python train.py --n_experts=256 --router_score="softmax" --balance_bias=false --vocab_size=2048 --norm="rmsnorm" --tie_word_embeddings=false --parallel_block=false --init="normal" --learning_rate=0.00474 --beta1=0.95 --weight_decay=0.17 --lr_head=0.0179 --warmup_steps=200 --final_lr_fraction=0.1 --batch_tokens=131072
Below are experts of layer 7 (counted from 0) of a mixture-of-experts language model. Rows are named router (the router's row for the expert), gate (a neuron's input weights, with its number), up (a neuron's input weights, with its number) and show model dimensions 0-127. Each number is 128 + 32 x the weight over its row's rms, rounded and kept within 0 to 255.
Before each expert's rows: "mostly gets" lists some tokens that are sent to it at least half of the time. This comes from a sample of Wikipedia text that the model never trained on.

# expert 92
mostly gets: " the", "The", " The"
router [102 100 148 196  84  86  63 180 138  70 146 150 139 118 131 160 145 141 105  82  67 136 148 132 149 106 137 125 202 113 123 167 103 132  88 171 102 125 157 116 129 147  79 159 165 142 102 150 162 169 143  99 151 114 182 100 160 132 163 131 137 156 137 131 107 115 175 149 108  78 173  94 134 115 150 126 157 203 140 148 132 117 222  90 154 133 144 125 132 165 151 158 138 116 160  95 142 129 114  66 121 109 158 177  87 120 108 137  97 122 142 119 169 168 208  92  83 151 125 112 133 207 133 123 125 127  64 115]
gate0 [176 128 157 134 131 122  91  92 168 176 159 112 127  98 139  74 151 161 101  86 117 143 132 112 161 140 163 156 151 174 132 102  90  95 138 118 127 127 154 131 107  90 125 164 205  88 190 133  67  72 122 191 136 182 114 112 153 141 164 131 101 136 188 150  91  95  85 132 156 112 102 163 126 142 114 113 108 121  86 135 150 125 102 202 151  94  30 160  93 122 137 117 118 185 102 155  69 113 178 147 110 108 109  99 134 110 113 124 160 135 133 144 124 120 101 142 163  77  89 199 205 123 126 141 124 159 107 147]
up0 [121 129 110 151 127 147  98 106  92 158 158 137 134 141 128 118 149 163 158 107 128 116 142 117 220 144 132 115 149  89 159  67  76  97 112 160 124 119  92 141 121 123 143 114 145 145 110 149  76 140 186 156 111 169 125  68 182 118 146  99 116 143 145 174 101 172 108 159 148 123 108 158 161  98 114 133  68  83  69 104 121 112 120 134 113  80  81 151 132 105 139 163 169 150  79  99  36 164 147 124 108 128 128 124 139 154 154 111 124  94 227 141 137 151  90 146 199 165 135 187 177 140 144 196 182 136 143  96]
gate1 [176 110 166  62  85 135 145 148  85 150 108 117 109 101 129  65 182 167 121 172  96 135 140 131 107  89 122 146 122  64 125 159 154 158 129 157 136 146 128  63 135 134 144 119 119 173  97  90  78 159 117 130 189 106 135 103 132 144 156 129 164 125 193 169 131 128 109  39 139 165 115 174 155 100 180 107 138 141 107 130  97 115 129 129 112 137 113 116 127 196 169  91 103 154 144  86 161  58 191 120 124 105 164 159 149 151  92 177 140 144  62 114 142 155 162 100 143 158  99 203  98 135 111  98 175  98 128 109]
up1 [ 45 180  97 174 121 165  93  88  91 116 148 156 116 157 128 162 106 179  88 136 177 188  72 140 154 118 104 153 177 120 124 183 156 118 108 104 115 166 141 142 106 137 103 133 180 131 144 148 140  86  83 185 123 174 159 155 150 102  99 109 130 144 110  90 146 125 143 170 139 146 117 104 139 132 100  80 105 112 127 134 123 138 144 156 143 170 166 190 108 104 147 137 132 164 121 121 118 214 123 161 157  95 131 112 107 129 162  83 158 111 178 108 137  94  75 220  79 123 170 113 136 111 151 118  77 104 118 204]
gate2 [145 149  99 166 120 137 110 111 135 145  64 159 171 151  81  87 122 194 125 137 130 176 140 177  67 120 111 164 124 120 152 125 132 165 121  91 108 153 125 137 111 124  37 137 106 144 131 119 125 114  72 152  67  85 132 133 134  65 146 169 100 114  96 142 150 118 107 126  91 164 138 103 109 140 121 166  93 133 170 105 163  98 120 114  67 141 222 229 156  91 126 136  93 140 163  90 136 105  82  48  92 124 114 122 110 137 115 137  54 161 102 155 129 105 120 143  98 100 137 133  81 146 109 118 170 130 104 147]
up2 [141 105 152 110 117 185 143 157 113 105 173 109  90  91 189 153 179 101  93 166 143 127 150 103 130 132 150 100 128  81 118 130 186  94 136 164 105  83 153 117 166 145 178 135 171 186 214 113 127 127 142  88 146  86 166 172 166 151 122 155 157 128 131  76 126 152 151 126 158  55  94 128 144 155 136 148 137 127 128  86 172 116 115  99 155 129  98  38 128  65 134  56 156 105 103 128 132 110  88 149 115 150 202 113 116  93  99 144  80 123 103 112 112 149 148  81 129 102 159  75 155 107 126 157 151 115  77 161]
gate3 [129 116 198 117 125 134  89 117 118 162 147 155  56 113  82 131 181  77 125 110 120 180 121 130  94  98 130 147 118 142 150 183 189 118 132 122  49 134 110 142 131  74 212 129 103 126 162 180 155 132  48  88 134  76 112  82 229 173  64 139 146 122  87 111 160  90  99 106 147  99 139 161 120 110 158 149 161 127 147 147 115 119 143 127 114 142 147 134 120 178 145 127  98  95 126 141  93 178 114 131 135 128 140  85 139 139 146 162 164 140 141  89 121 134 210 103 116 140  96 176 104 131 108 147 116 115 108  85]
up3 [ 78 134 126 115  69 154  80 134 178 110  92  68 115 142 170  77 162 154 160 171 152 174 132 113 138 101  99 116 129 142  85 139  50 130  60 142 136 162 142 126 134 141 128 150 119 191 127 105  97 111 181 165 150 204 140 123 122 145 147 103 127 149 124 135  82 160 189 161  97 137 152 165 155 107 141 108 136 103 154 115 143 186 160 129 146 181 159 144 135  53 125 148 167 143 141 187 154 134 191 112 141 124 105 131 138  88 148  85 147 154 180 121 151 195 106 130 110 135 158 113  87 118 170  97 102 116  51 113]
gate4 [155 110 163  92 139  94 152  79 175 146  91 194 177 131 173  76  94 104 162  87 118  47 127  76 124 118 112 132 103 149 167  94 118 105 188 133  93 115 114 132 119 123 154 109  74  49 109 110  47 171 169 129 115 168 135 130 129 111 130  96 171 145  99 138  75 146 124  67 133 152 151 139  85 158 138 144  64 183  97 171 101 129 101 131 168 145 136 139 168 166 127 169 113 123 102 172  83 111 121 179 158 114 112 146 125 158  86 171 160 157 129 132 134 194 108  72 150 151 124 121 138 128 165 128 138 128 142 114]
up4 [177 125 141  88 143 115  94  72 172 138 135 135 168 107  84 131 134 162 135 126 113 107 153  83 104 103 115 139  80 134  79 170 146 163 125 129  98 178 152 117 163  69  64  91 105 119 111 144 124 101 101 139 118 155 119  78 155 154 121 115  79 117 131 176 157  90  93 144 137 196 142 132 209  86 157 124 169 115  88 229 190 155 114 126 162 156 115 109 145 165 141 102 193 136 143 130 139 173 116 116 131 105 154 181 182 111  85 125  98 149 146 132 120 137  95 175 187 114 149 173 137 136  96 168 149 116  83 163]
gate5 [133 167  93 131 149 162 138 167 156 137 149 127 120 116 140 134 151 116 151 142 107  77 100 116 124  53  73 111  52 119 118 127 115  99 108 119 120 137 133  97 162 117  78  88  84 140 104  81 109 142 101 129  54 101  74 114 120 146 158 118 155 148 144 132  19 112 125 117 129 131  88 176 158 158 136 149  86  62 105  95 118 170 126  90 123 159 128 156 151 129  64 134 156  79  97 149 116 104 160  99 110 129 155 115 134 141 178 124 142 120 198  81 124  97 110 172  70 144 139 189 208 102 149 133  72 113 117 149]
up5 [156 136 178  94 114 184 119 115 137  57 186 139 124 176 211 131 138 149 113 155 139 176 102 142 165 183 131 113 136 141 155 117 119 134 127 139  93 132 166 105 127 130 201 131 137 161 169 106 120 120 154 170 150 130 142 156 180 121 123 165 115 131 131 103 109 155 117 162 151 134 110 156 101  97 120  80 106 122  76 131 150 161 163 139 119 143 131 209 150 167 128 123 162 185 110 103 113 122 135 109  97 110 116  87 136 116  88 138 141  81 209 182 114 188 151 176 102  83  77 168 196 126 165 143 146 112 104 210]
gate6 [171 130 122 134 129  96  93  94  66 171 147 132 112 128 172 167 128 115 117 146 128 121 137 129 136 140 139  55 109 114 121 162 156 183 128  72  81 123  88 158 119 136 167  95  98 107 111 113  77 121 123 104  75 147 108 130 106  91  54 147 175 152 101 108  84 101  88 129 181 131  75 110 115 112 120  97 116 131 132 164  62 159  91 183 108 119  82  75 111  85 105 107 160  47 125 136 194 136 134 103 133 103 140 107 119  90  87 118  71 204 144 100 121 106  57 121 131 125 131 109 127 113  89  86 167 142 121  71]
up6 [166 120 148 115 135  63 133 135 132 157 114 110 155 106 132 169 143 130 141  60 120  51 125 144  96 126 151 108  94 129 130 148  75 126  96 165 114 131 136 139  66  98 101  93 116  82 175 190 145 101 160  97 112  86 162 138  96  72 118 121 170 101 174 137  58 101 140 173 145 104 123  90 152  68 128 146 142 139 100 110 136 135 153 132  97  84  89 146 201 143 142 121 139 144 142 154 184  75 104 103 113  97 133  78  64  88 148 119  97  88  83 133 126 136 170 103 154 132 192  64 153 135 102  89 116 149  74 164]
gate7 [158 181  89 130 161 156 164 143 156 141  83 137 171  94  54  80  87  75 175 157 108 134 129 181 130  84 169 121  99 151 126 123 100 144 134 115 143 152 161 114 141 151 151  96 123 208  80 229 149 148 144 174 117 140 137 133 106 191 125 133 120 129  45  93 103 138 118 131 106 156 139  80 136 157 101  80 153 114 179 119 130 164 122 142  94 114 149 163 101 151 131 175 130  59  57 129 113 138  94 170 133  68 107 160 127 117 133 121 121 108 107 109 129 104  85 106 156 124 163 144 153 138 125 145 201 133 146 146]
up7 [ 47 173 172 197 137 125 149  97 159 183 111 130 188 164 146  78 176 100 145 143 135 171  99 137 129 116 103 154 136 137 135  85 172 191 170 147 167 204  92 112 103 191 170  60 115 115 113  84 133 147 127 111  83 137 157 148 118 116 134 110 102 135 136 113 163 133 102 144 127 114 151  98 122 125  81  91 122 182 115 149 103 136 130 120 159 162 120 142 106 174 149 154 160 137  94 158 102  75 167  62 165 121 112 135 119 142 139 133  52 104  45 137 137 108 142  91 116 136 144  88  76 133  83 115 143 132 163 141]

# expert 63
mostly gets: " their", " this", " its", " the", " same", " This"
router [139 133 152 150 106 102  77 111 127  92 241 104 122 182 171  97 170  72  79 131  54 122 100 146 149 122  78 127 132  55 137 149 102 118  86 175 137 144 111  98  97 144 111 127 166  98  93  84 123 106 180 167 108 195  91 100 133 170 143  89  85 160 128 165 112 147 115 145 122  79 113 111 121 145 152 101 113 157 139 179 145 124 169 119 179 130 163 164 151 136 124 130 142 146 128 131  98  92 121  52 174  78 142 149 128 169 102 129 114  78 181 101 171  89 114 101  96 146 171 139 134 136 152 135 140 105 143 101]
gate0 [142  16 145 114 119 172 146 177 138 159  90  72 131 112 128 160  87 115 182 128 162 123 159 115  92 111  85 129 136 132 109 105 161 112 135 172 114  55 109 134  89 150 119 151  80 156 176 165  79  69 128 109 107 105  98 141 122 184 151 136 118 135 112 188 122 117 159 165 165 153 131 125 167  93 154  72  82  94 165 114 197 194  99 154  72 130 121 125 134 174 130  92 114 165  65 142 158  78 136 109 142 151 114 162 106 114 160 144  96 139 104  97 115 123 154 157 104 130  96 135 155 135 127 134 154 142 123 202]
up0 [112  40 139 133 137 102 155  76 163 131  67 112 119 106 157 142  89 161 192 135 135  84 115 126 142 137 103  90 164 166  97  82 126 111 149 110 151  88 142 126 117 153  71 123 108 164 168 117 132  97  88 122  97 120 120 205  90 129 145 152 116 122 132 142 102 100 137 192 125 133 117 155 173 139  96 116 152 112  97 100 200 167  97 167 124 102 113 138 146 134 107  99 175 131  89  92 108  93 132  18 116 117  89 150 129 102 191 163 117 113 110 127 107  72 170  92 108 137 145 168 137  83 127 114 139 162  70 189]
gate1 [114 154 136 133 136 194 116 164  81 168 128 142  95 137 146  79 153 102 106  91  96 109 116 143  75  94 127 208 159 115 143 183 198 141 147 136 154 131 150 148 118 135 217 123 118 154  80 136 163 161 136 156 146 109 136 126 148 160 123 152 113 152 158 109 108  85 151 142 165 104 115 117  97 129 129 165 129  89 144 130  92 120 131 171  97 178 199 169  77 112 143 155 119  97 134 140 161 131 111 168 112 130  59  96 117 125  77 120  75 109 213 134 114 135 187 208  89 152  75  97 121 128 118 141 107 111 183 112]
up1 [120 123 111 171 136 190 144 160 127 149 106 121  91 126 130  73 173  76 124  78 137 108 109 157  93 127 127 229 164 156  81 179 207 130 120 140 148  98 179  94 120 123 127 175 145 168  84 161 132 169 145 128 142 103  86 142 110 141 104 145 132 127 117  67  87 107 135  83 128 117  97 121 119 143 123 157 168  92 131  96 106 113 159 171  77 189 184 136  87 126 168  95 141 125 165 122 153  89 134 151 116 130  52 127 146 134  88 155  95 118 155 124 108  94 174 162  62 121  80 119 121  98 110 141  81 105 181 151]
gate2 [179  61 132 142 109 118  96 138 158 108 125 152 106 137 144 122 149 108 105 125 156 124 126 148 132 114  80 199 155  95 111 124 180  87 125 195 155 114  73  95 118 155 193 177 221 161 124  75 120 104 120 128 175 128 168 139 155 113 101  96 119 141 157 139 133 131 141 148 143 144 151 101 134 118 115  84 103 180 140 157 132 118 144  95 182  83 146 133 179 112 135 116 127 173  73  44 144 115 107 162 149 173 107 136 100 171 139  30  74  80 175 139 146  98 103 139 164 145 118 165 157 134 144 143 110 101 147 157]
up2 [142  84 128 129 136 114  96 155 137 139 149 159 132 140 147 123 131 122  82 134 133 142 157 142 153  83  92 171 204 117 144 105 197  32 121 155  82  98  80 108 114 111 225 172 228 155 121  85 106 118 112 129 159 162 174 143 139 111 151  87 149 132 127 172 122 132 123 147 169 156 190 131 151 123 130  82  97 165 132 153 141  56 145 101 178 109 132 142 148 109 147 124 135 124  85  91 152 131 107 157 151 162 124 147 103 169 141  65  67  85 134 150 140 106 108 134 155 135 165 151 144 148 152 145 104 107 195 118]
gate3 [103  72 117 104 148 123 210 145 157 122  99 119 141 125 142 112  53 101 109 206  98 155 191 110 185 167 147 149  93 112 113 175 132 128 166 159 102  99 174 131 144 197 160 106 152 152  54 115 222  81 110 105 138 149 130 136  38  86 143 143  85 123 128 119 107 139 140 127 126 156 137 103 151 130 113 102 126  97 162 152  80 151 123 123 146  99 110  61 112 136 123 155  95  71 105 125 173 147 137 148  90 140 118 176  44 121 141 113 123 136  83 147 122 126 115 169 103  91 121 141 134 152 126 139  90 127 137 123]
up3 [140  70 127  99 168 135 130  98  81 148 188 140  67 126 113 141 153 141 151 145  69 101 184 170 180 166 109  99  69 152  87 130  35  95 103 107 126  46 151 148 144 137 135 137 109 127 111 140 130 104 110 126 137 152  76 128 163 158 164 129 148 154 151 142 114 135  72 143 122 127  90 109 149 147 117 147 128  85  86 126 146  95 104 202 127  72  87 154  74 168 146 103  66  88 144 171 167 155 137 130  99 133  41 118 100 104 143 193 182 167 143 135 123 118 124 162  92 122 135 145 160 110 117 131 130 128 104 120]
gate4 [ 98 160  48 190 125 153 140 143 144 118 118 140 146 103 152 175 150 176 138  73 141 116  90  80 128 106  94 162 151  88 135 114 128 164 135 187 149 188 105 124  97 133 102  53 140 179 131  97 117 135 105  84 154 101 129 132 110 104 132 109 162 105 124 124 175 119 167 165 117  81 122 182  92  93 144 136 134 155 117 131 141 182 189 100 143 161 144 125  98 126 155 172 108  40 149 129 152 174 145  92 150 125 191 160 195 147  70 115  62 104 105 113 134 165 139  92 120 140  85 108  97 132 137 117 132 116 152 194]
up4 [109 133 139  72 122 126 167 138 169  87 175 120 156 136  80  81 115 149 113 174 130 158 180 144 107 149 181 170  80  70 121  98 135 142 122  43 146  64 102  79 139 173 132 136 132 111 129 113 170 175 109  94 119 163 127  83 134 108 119 106  89 111 124  93 203 156 100 132 102 148  74 131 120 135 121 189 119 152 144 119 127  73 115 122 161 144 208 115 162 134 106 140  65  85 188 132 140 110  85 165 121  85  96 156  61 114 119 146 153 129 137 117 114 138  83 111  75 155 115  80 120 143 112 128 172 131  85 105]
gate5 [137  68 144 143 124 131 123 124  95 103 127 140  89 168 228  92 111 214 156 199 176 196 102 158 127 134 130 143 201 129 138 165 137 138 102 141 168 143 151  82 138 109  74 166 138 119 141 101 129 103  99 111 153 118 154 144 117 143  75 121 148 148 148 126 134 134 155 150 123 113 166 132  80 167 127 142 111 204 163 142 218 123 130 140 144 151 171 116 203  74 133 133 153 141 114  98 112  99 159 100 129 141  88 174 109 135 111  79 123 117 130 140 145  68 105 170 149 115 152  92 166 111 138 193 126 105 112 150]
up5 [ 99 118  95 139  77 103 106  63  93 166 130 164  94 153 158 183 101  93 148 114 113 108 139 131  58 105 152 198 143 172 102 185 120 102 141 100 113  64 154 105 116 108 219 115  94  91  63  77  95 154 165 163 118 131 152 124 137  93 149  92 131 109 141 137 147 110 129  80 138 171 113 138 114 107 144 191 153 134 164 137  86  86  93 121 107 116 163  72 164 141 145 133 195 133 113 172 122 110 138 177 159 125 200 171 148 156 116  95 109  75 119 162 137  78 126 111 124  99 149 113  67 116 117 146 121 122 127 117]
gate6 [162  52  91 108 112  99 145  99 191 192 100 159  96  91  94 150  90 113 182 148 101 172  55  96  65 102 101 183 140 158 134 110 103 127 159 116 126 115  89 141 165 155 123 132 149  95 167 178 100 105 161 103 129 107  88 152 163 135  60 124 145 136 165 134  87 137 131 116  68 162  92 140 156  67 142 147 150 118 133  99 114 134  92 125 172 152  69 147 145 108 156 176 155  93 115  97 169 156 160 195 113 181 128 133 101 107 169 108  91 165 130 147 147 123 121 155  91  57 105 155 148 149 119 141 140 139 141  99]
up6 [101 212 179 140 129 161 104 143 137 112 180 109 137 169 166  95 173  94 110 133 119  99 165 107 147 155 134  82  95  68 129  56 131 109 127 137  88 143 125 136 122 130 116 159 135 136  83  63 130 147 108 175 102 172 165  97 103 105 156 107 154 111 141 123 146 146 127 116 166 128 116 145 150 178 127 120  91 119 135 142  96  60 148  92 127 167 158 111  90 139 110  68 161 144 145 169 101 100 140  58 146  79 127  91 187 107  37  51 128 137 160 134 120 140 162  93 129 132 144 192 145 104 139 118  86 137  62 122]
gate7 [130 127  98 121 138 180 111 135 129  56 133  92 160 127  94 120 128 111 111  96 138  84  85 127 127 176  88 112 170 156 119  61 124  75 163 145  83 131 128 151 153 125 138 215 162 141 104 129 129 138 122 139 100 131 152  99 162 141 206 131 142 106  83  51 116 154 125  45 146 135 139 191 146 154 125 143 116 193 176 149 146 124 166  99 121 119 155 138 146 117 118 146 158 102  97  64  93 165 174 105 131 126 140 169 150 159  37 127 113 117 158 127 104 125 175 105  97 112 159 101  88 101 113 200 140 130 120 172]
up7 [209 133 130 108 144 118 165  81 141 161 128 139 114  96 183 125 143 122 114 153 135 175 174 132 140  89 128 121  79 128  96 170 146 123  82 117 159  94 149  97  94 133 145 133  91 145 144 125 129 162 102 121 120 151  77 139 104 113   8 138 178 152 149 166  67  84 163 176 127  92 114  83 143 118 117 158 149  94  91 109 126 158 122 134 137 169 107  94 162 107 105  48 141  87 100 153 123  56 101 183  99 135 130 101 138  68 130 108 137 119 130 130 127  98 114  95 180 126  31 170 147 110 107  96 128 130 100 145]

# expert 172
mostly gets: " Ni", "Ó", "Á", "N", " II", "Ö"
router [ 95 178 124  95 136 161  62 136 150 119 122  71 128 111 130  91 140 125 110 135 158 195 194 125 157 158 138 135 119 158 128 174 185  85 176 170 129  75 103 160 146  94 127 148  90 163 141 147 126 106 121 106 132 129 182  82 175 156  89  52 108 131  94 145 106 125 110 107 177 113 189 172 114 129 155 199  95 172 122 153 127  83  85 127 138  93 162  59 125 175 129 119 127  92 163 161 128 129 150 144 162 125 112 110 129 159 101  86  97 166 106 123 171  81 142 157 134 157 109 166 138  88  81 172 115 117  99 186]
gate0 [154  53 151  99 141  85  75 140  96 121 134 148  71 145 154  87  99  89 129 156 141 117 135 127 109 135 130 141  90 120  79 138 130 155  88 138 112 142  79 164 144 130 134 164 102 120  66  67 161 129 146 141 145 132 135 117 195 162 141 136 147 118 140 143 111 158 151 119 101 194 179 103 115  88 127 124 193 102 179  84 173  99 222 104 114  96 149  90  94 128 143  79 133 111 157  98 115 144 226 150  87 125 137  79 138  95  79 142 129 152 137 167 113 186 138 153 137 174 174 114 104 134 113  94  78 140 151 110]
up0 [118  63 127 149 125 185 106  95 157 166 106  67 115 119 120 145 175 127 118 106 124 165 134  97 135 120 114  92 118 146 176 162 168 114 169  70 138 102 124 123 112 115  90 136 166 148 186 135  78 178 102 136 153  13 150  91 157 159 147 137 100 157 148  66 126  72 121 105 110 124 106 117 125 111 193 159  91 197 138 122  92  81 124 104 148 162 157 133 161 180 100 108  99  87 100 152 151 114  45 140 111 112 153 108 174 156 124 110 137  55 128 110 153 144 149 104 125 143 163 124 173 141 100 148  88 141 106 143]
gate1 [146 147 139 175 122  96 136 151 146  99 112 115 147 163  69 163 157 112 105 180 137 136 114 103 160 120 151 107 180 128 175 113 112 146 153 147 100 140  95 126 150 132 129 168 112 176 114 105 184 147 181 131 117 108 165 136 133 157  62 170  79 135 119 112 177 104 124 147 139 156 121 111 139 203  92 146 124 136  78 137 100 133 121  36 109 182  95 128 166  50 205 126  79 143 163  66 112 139 152 214 134 103 119 189 147 117 184  79  93 105 153  84 109 149 154 112  85 141 127 134 106 137 125 102 133 105 135 154]
up1 [203 134 130 123 121 169  89 158 117 123 183 116  87 120  94 135 190 127 148  10 161  76 149 113 144 104  89  96 110 127 131 107 170  94 149 152 152 102 168 138 134 109 105 121 134  99 144 129 123 177 101 136  92 118  90 169 133 157 136 105 117 165 125  94 109 144 142 115 136 130  58  86 100 130 180 118  22 131  91 125 155 135 111 112 164 114 194 107  99 144 154 126 147 131 109 124  80  83 139 108 159 134  90  94 170 138 127 104 119 103  78 123 116 136 169  81 203 129  80 143 157  91 139 138  87 106 173 108]
gate2 [168 152 143  73 146 146 102  87 162  99 108 145 140 125  71 127 171 134 108 185 175 141 134 106 167 108 122 147  89 165 140 151 148 175 122  62 160 112 139  87 168 114 137  92 168 117  81 107 120  94  97 108 120 103  64 155 152 120 110  50 136 135 122  97 160 172 127 147 110  62 199 201 117 101 125 154 136 134 137 138  99  78 169 125 127 154  99 108  99 122  81 126 138 152 130  56 122 160 131 123  90 128 151 123 103 148 143 154 142  75 111 145 124  81 193 121 116 203 101 179 206 100 133 148 112 150 133 112]
up2 [ 87 112 123 173 133 159 110 148 161 157 134 183 128  96 140 135  80  94  96 102 101 125 143  57 108 138 159 139 176 138 110 119 109 102 153 196 116 126 139 160  58 105 115 132 141 144 152 155 126  99 147 148 139 128 156 113 172 151 154 158 147  57 155 164  16 177 107 129 115 155  97 122  79 155  99 109 135 110 104 103 160 112 123  56 109 109  94 135  74 141 106 147 119 114 134 198 154  99 101 157 150 151 140 134  85 135  67 127  78 149 148  81 143 190 120 124 116 157 136  83 131 146 134 103  75 102 125 208]
gate3 [143 136  98 119 106 115 131 133 156 132 165  93 170 164 101 109 138 173  60 142  97 194 113 164 135 160 113 210 154 123  98  56 152 122 185 155 102  94 101 125 113 102  92 106 183 102 115 138 178 118 160 153 116 145 135 135 121 117 103 108 183 131 165  94 128  81 145  68 180 160 116 117 156 125 124 169 112 146 114 138 137 120 104  89  78 145 117 127 118 159 115 129  88 128 150  41 159 143 170 179 133 156  95 193 151  39 131 142 179 158 111 113 118 145 170 132 147 165 182  86  75 148 121 133 104 155 130 109]
up3 [105 174  81 117 110 136 118 100 132 152 129 148 172 151 128 143 147  69 122 207 174  84 161 172 155 192  95 129 102 150 184 171 143 112  93  92 149 154 108  83 126 166 118 114 140  97 135 135 142  99 149 131 152 147 101 156 166 130 140 176 102 130 133  89 114 126 180 162 134 140 121 161 128 166 203 136  93 153 173 159 157 150 134 168 153  85  84 169 100  71  97 109 128 123 103 172 118 156 173 110 147  96 164 103  55 115 145 139  93 107 182  96 106  95 139  48 184 104 116 101 133 146 169 113  93  85 173 133]
gate4 [103 138  51 160 125 141 117 104 175  88 133  90 156 117 121 104  92 158  39 126 192 132 116 104 130 155 119 102 125  99 133 163 153 118 121 148 165 153 132 104 183 157 155 111 151 106 124 147  97 117 153 201 132 134 113 186 156  99 112  51 130 133  90 124 196 175 143 150 127 220 119  76 131 134  90 164 191 175 153 199 111 120 102 110  92 129 109 120 118 129 106 100 152  74 157 152 173 145  76 163 149 137 154 109 154 114 125 140 170 131 168 137 143 115 209 150 144 151 105 111  99 114 139 130 129 152 103 107]
up4 [ 80  87 146  98  61 126 126 161 192  95 121  95  68 144  90 127  96 174 125 101 152 141 117  49 152 110  98  99 156  78 154  85 133 105 103 122  93  98 164 155  64  97 121 155 116 121 133 127 179 139 127  95 132 135 102  89 140 176 168 126 106 107 118 108 195 134 155 136 143 108 117 112  74 136 144 123 147 145  35 148 142 130 144 102 152  88  84 142 113  90 121 166 127 143 155  93 119 170 136 104 162 119  11 127 148  97 144 123 162 186 151 136 128 164 121  61 180 141 128 147 115 162 147 117 141 116 141 150]
gate5 [134 169 164 137 113 145  85 145 126  65  83 143 166 116 119 144  23  98 113 131 164 148 111 138 138 118 174 143  66 200 126 152  87 118  74 112 130 176 164 159 150 110 111 151 139 155  68 155  92 191 149 115 172 160 158 133 143 159 148 130 146 148 124  45 158  91 139 122 138 147 116 117  84  49 151 129 149 103 202 125 116 110 153 147 122  79 150 134 111 151 119 155  80 127 157 123 153 150 160 107 137  99 136  87  59 166 107 152  96 108 136 122 110  90 147 109 130 107  88 100 144 101 113 163 109 165 147 191]
up5 [123 149 134 166 138 140 120 107 138  95  92 169 153 134 129 129  97 112 159 155 152 119  75 141  63 163 158 120  75 130 162 139 100 156  70  99 146 170 109 159 126 126 150  87 148  56 101 125 146 155 145 153 106 167  55 212 136 142  77 109 125 186 118 131 124  85  91 154 116 146  94 110  87  75 132  85 183 151 141 164  89 165 116 203 140 164  72 157 112 205 100 119 100 138 120  98  95 154 107 139 132 128  98 119 110 175  58 185 176 138 137 146 120 126 109 119 131  85  99 112 126 101 108 137 166 152 169 112]
gate6 [ 96  82 170  93 141  92 104 171 124 150 153 145 147  90 166 110 187 178 141 118  65 128 123  94 155 157 171 125 174 158  81 152 122 129 192 141 106  95 141 134 164  84 134 123 115 150 112 153 134 118  63  81  91 139 160 104 108 104 131  89  70  92 147 131  92 108  62 113 143  89 185 199 137  93  68 145 119 122 119  81 132  43 174 153 170 126 127 158 163 130 139 131 166 132 146 147 116  69 111  78 146 131  69 147 106 168  74 135 141 106 111  90 134 139 117 120 129 130 185 140 131  73 151 144  93 144 126 154]
up6 [142 158 158  90 159 125 132 139 142  84 111 140  81 147 138 134 156 186  96 167 111 150 104 130 100 146 133 149 157 163 141 123 148 167 130 167 116  84 158 122 100 114 170 155 107 149 100 133 156 156  87 119 199 130 126 154 139 137  94 125 181 149 187 147  54 102  92  79 183  89 102 186 161 101 104 116 104 113  86 123 107  87 129 148 145  79 148 153 167 144 159 107  98 116  88 114 132  67  62 116 224 159 202 122 134 230 116 142 148  75 159 128 132 121 117 132 109 165 151 154 117 135 102 155 111 120 139 111]
gate7 [147 150 126 132 167 115 155 143 121 138 134  93 170 107 170 151 139 147 125 101 120 133 113  87  94  99 158  39 128  98 106  44  80 169  86 125 109 167 137 156 116 123 135 133 134 106  89 111  96 174  20 171 107 185 131  81 144  77 101 116 158 127 151 118 197 130 128  77 144 155 140 100 103 118 158 175 111  95  96  79 115 139 185 149 129  56 106 153 104 102 108 136 170 128 116 136 171 147 139 106 130 113 119 135 155 152 108 118 158 167 159 132 133  98  93 149 152  75 147 120  97 109 121 105 172 140  35  90]
up7 [106 135  81 144 131 149 139 127 145  85  77 148 156  69 104  49 106 105 142 228 142 112 158 140  76  92  75 117 103  65 126 154 148 153 149 172 132 131 164 147 173 155 144 129 162 124 164 160 176 161 105 124 142  95 104 198  96 148 160 185 132 149 119 114 139 149 190 165 171 103  81 131 122 171 181 124 119 180 141 126 146  93 146 116 131 126  96 150 120  78 135  84  93 124 144 180  90 139 127 113 108 133 140  66  98 155 185 130  95  89  87  85 124 170 109 109 141 143 164  95 173 115 126 116 152  98 160 128]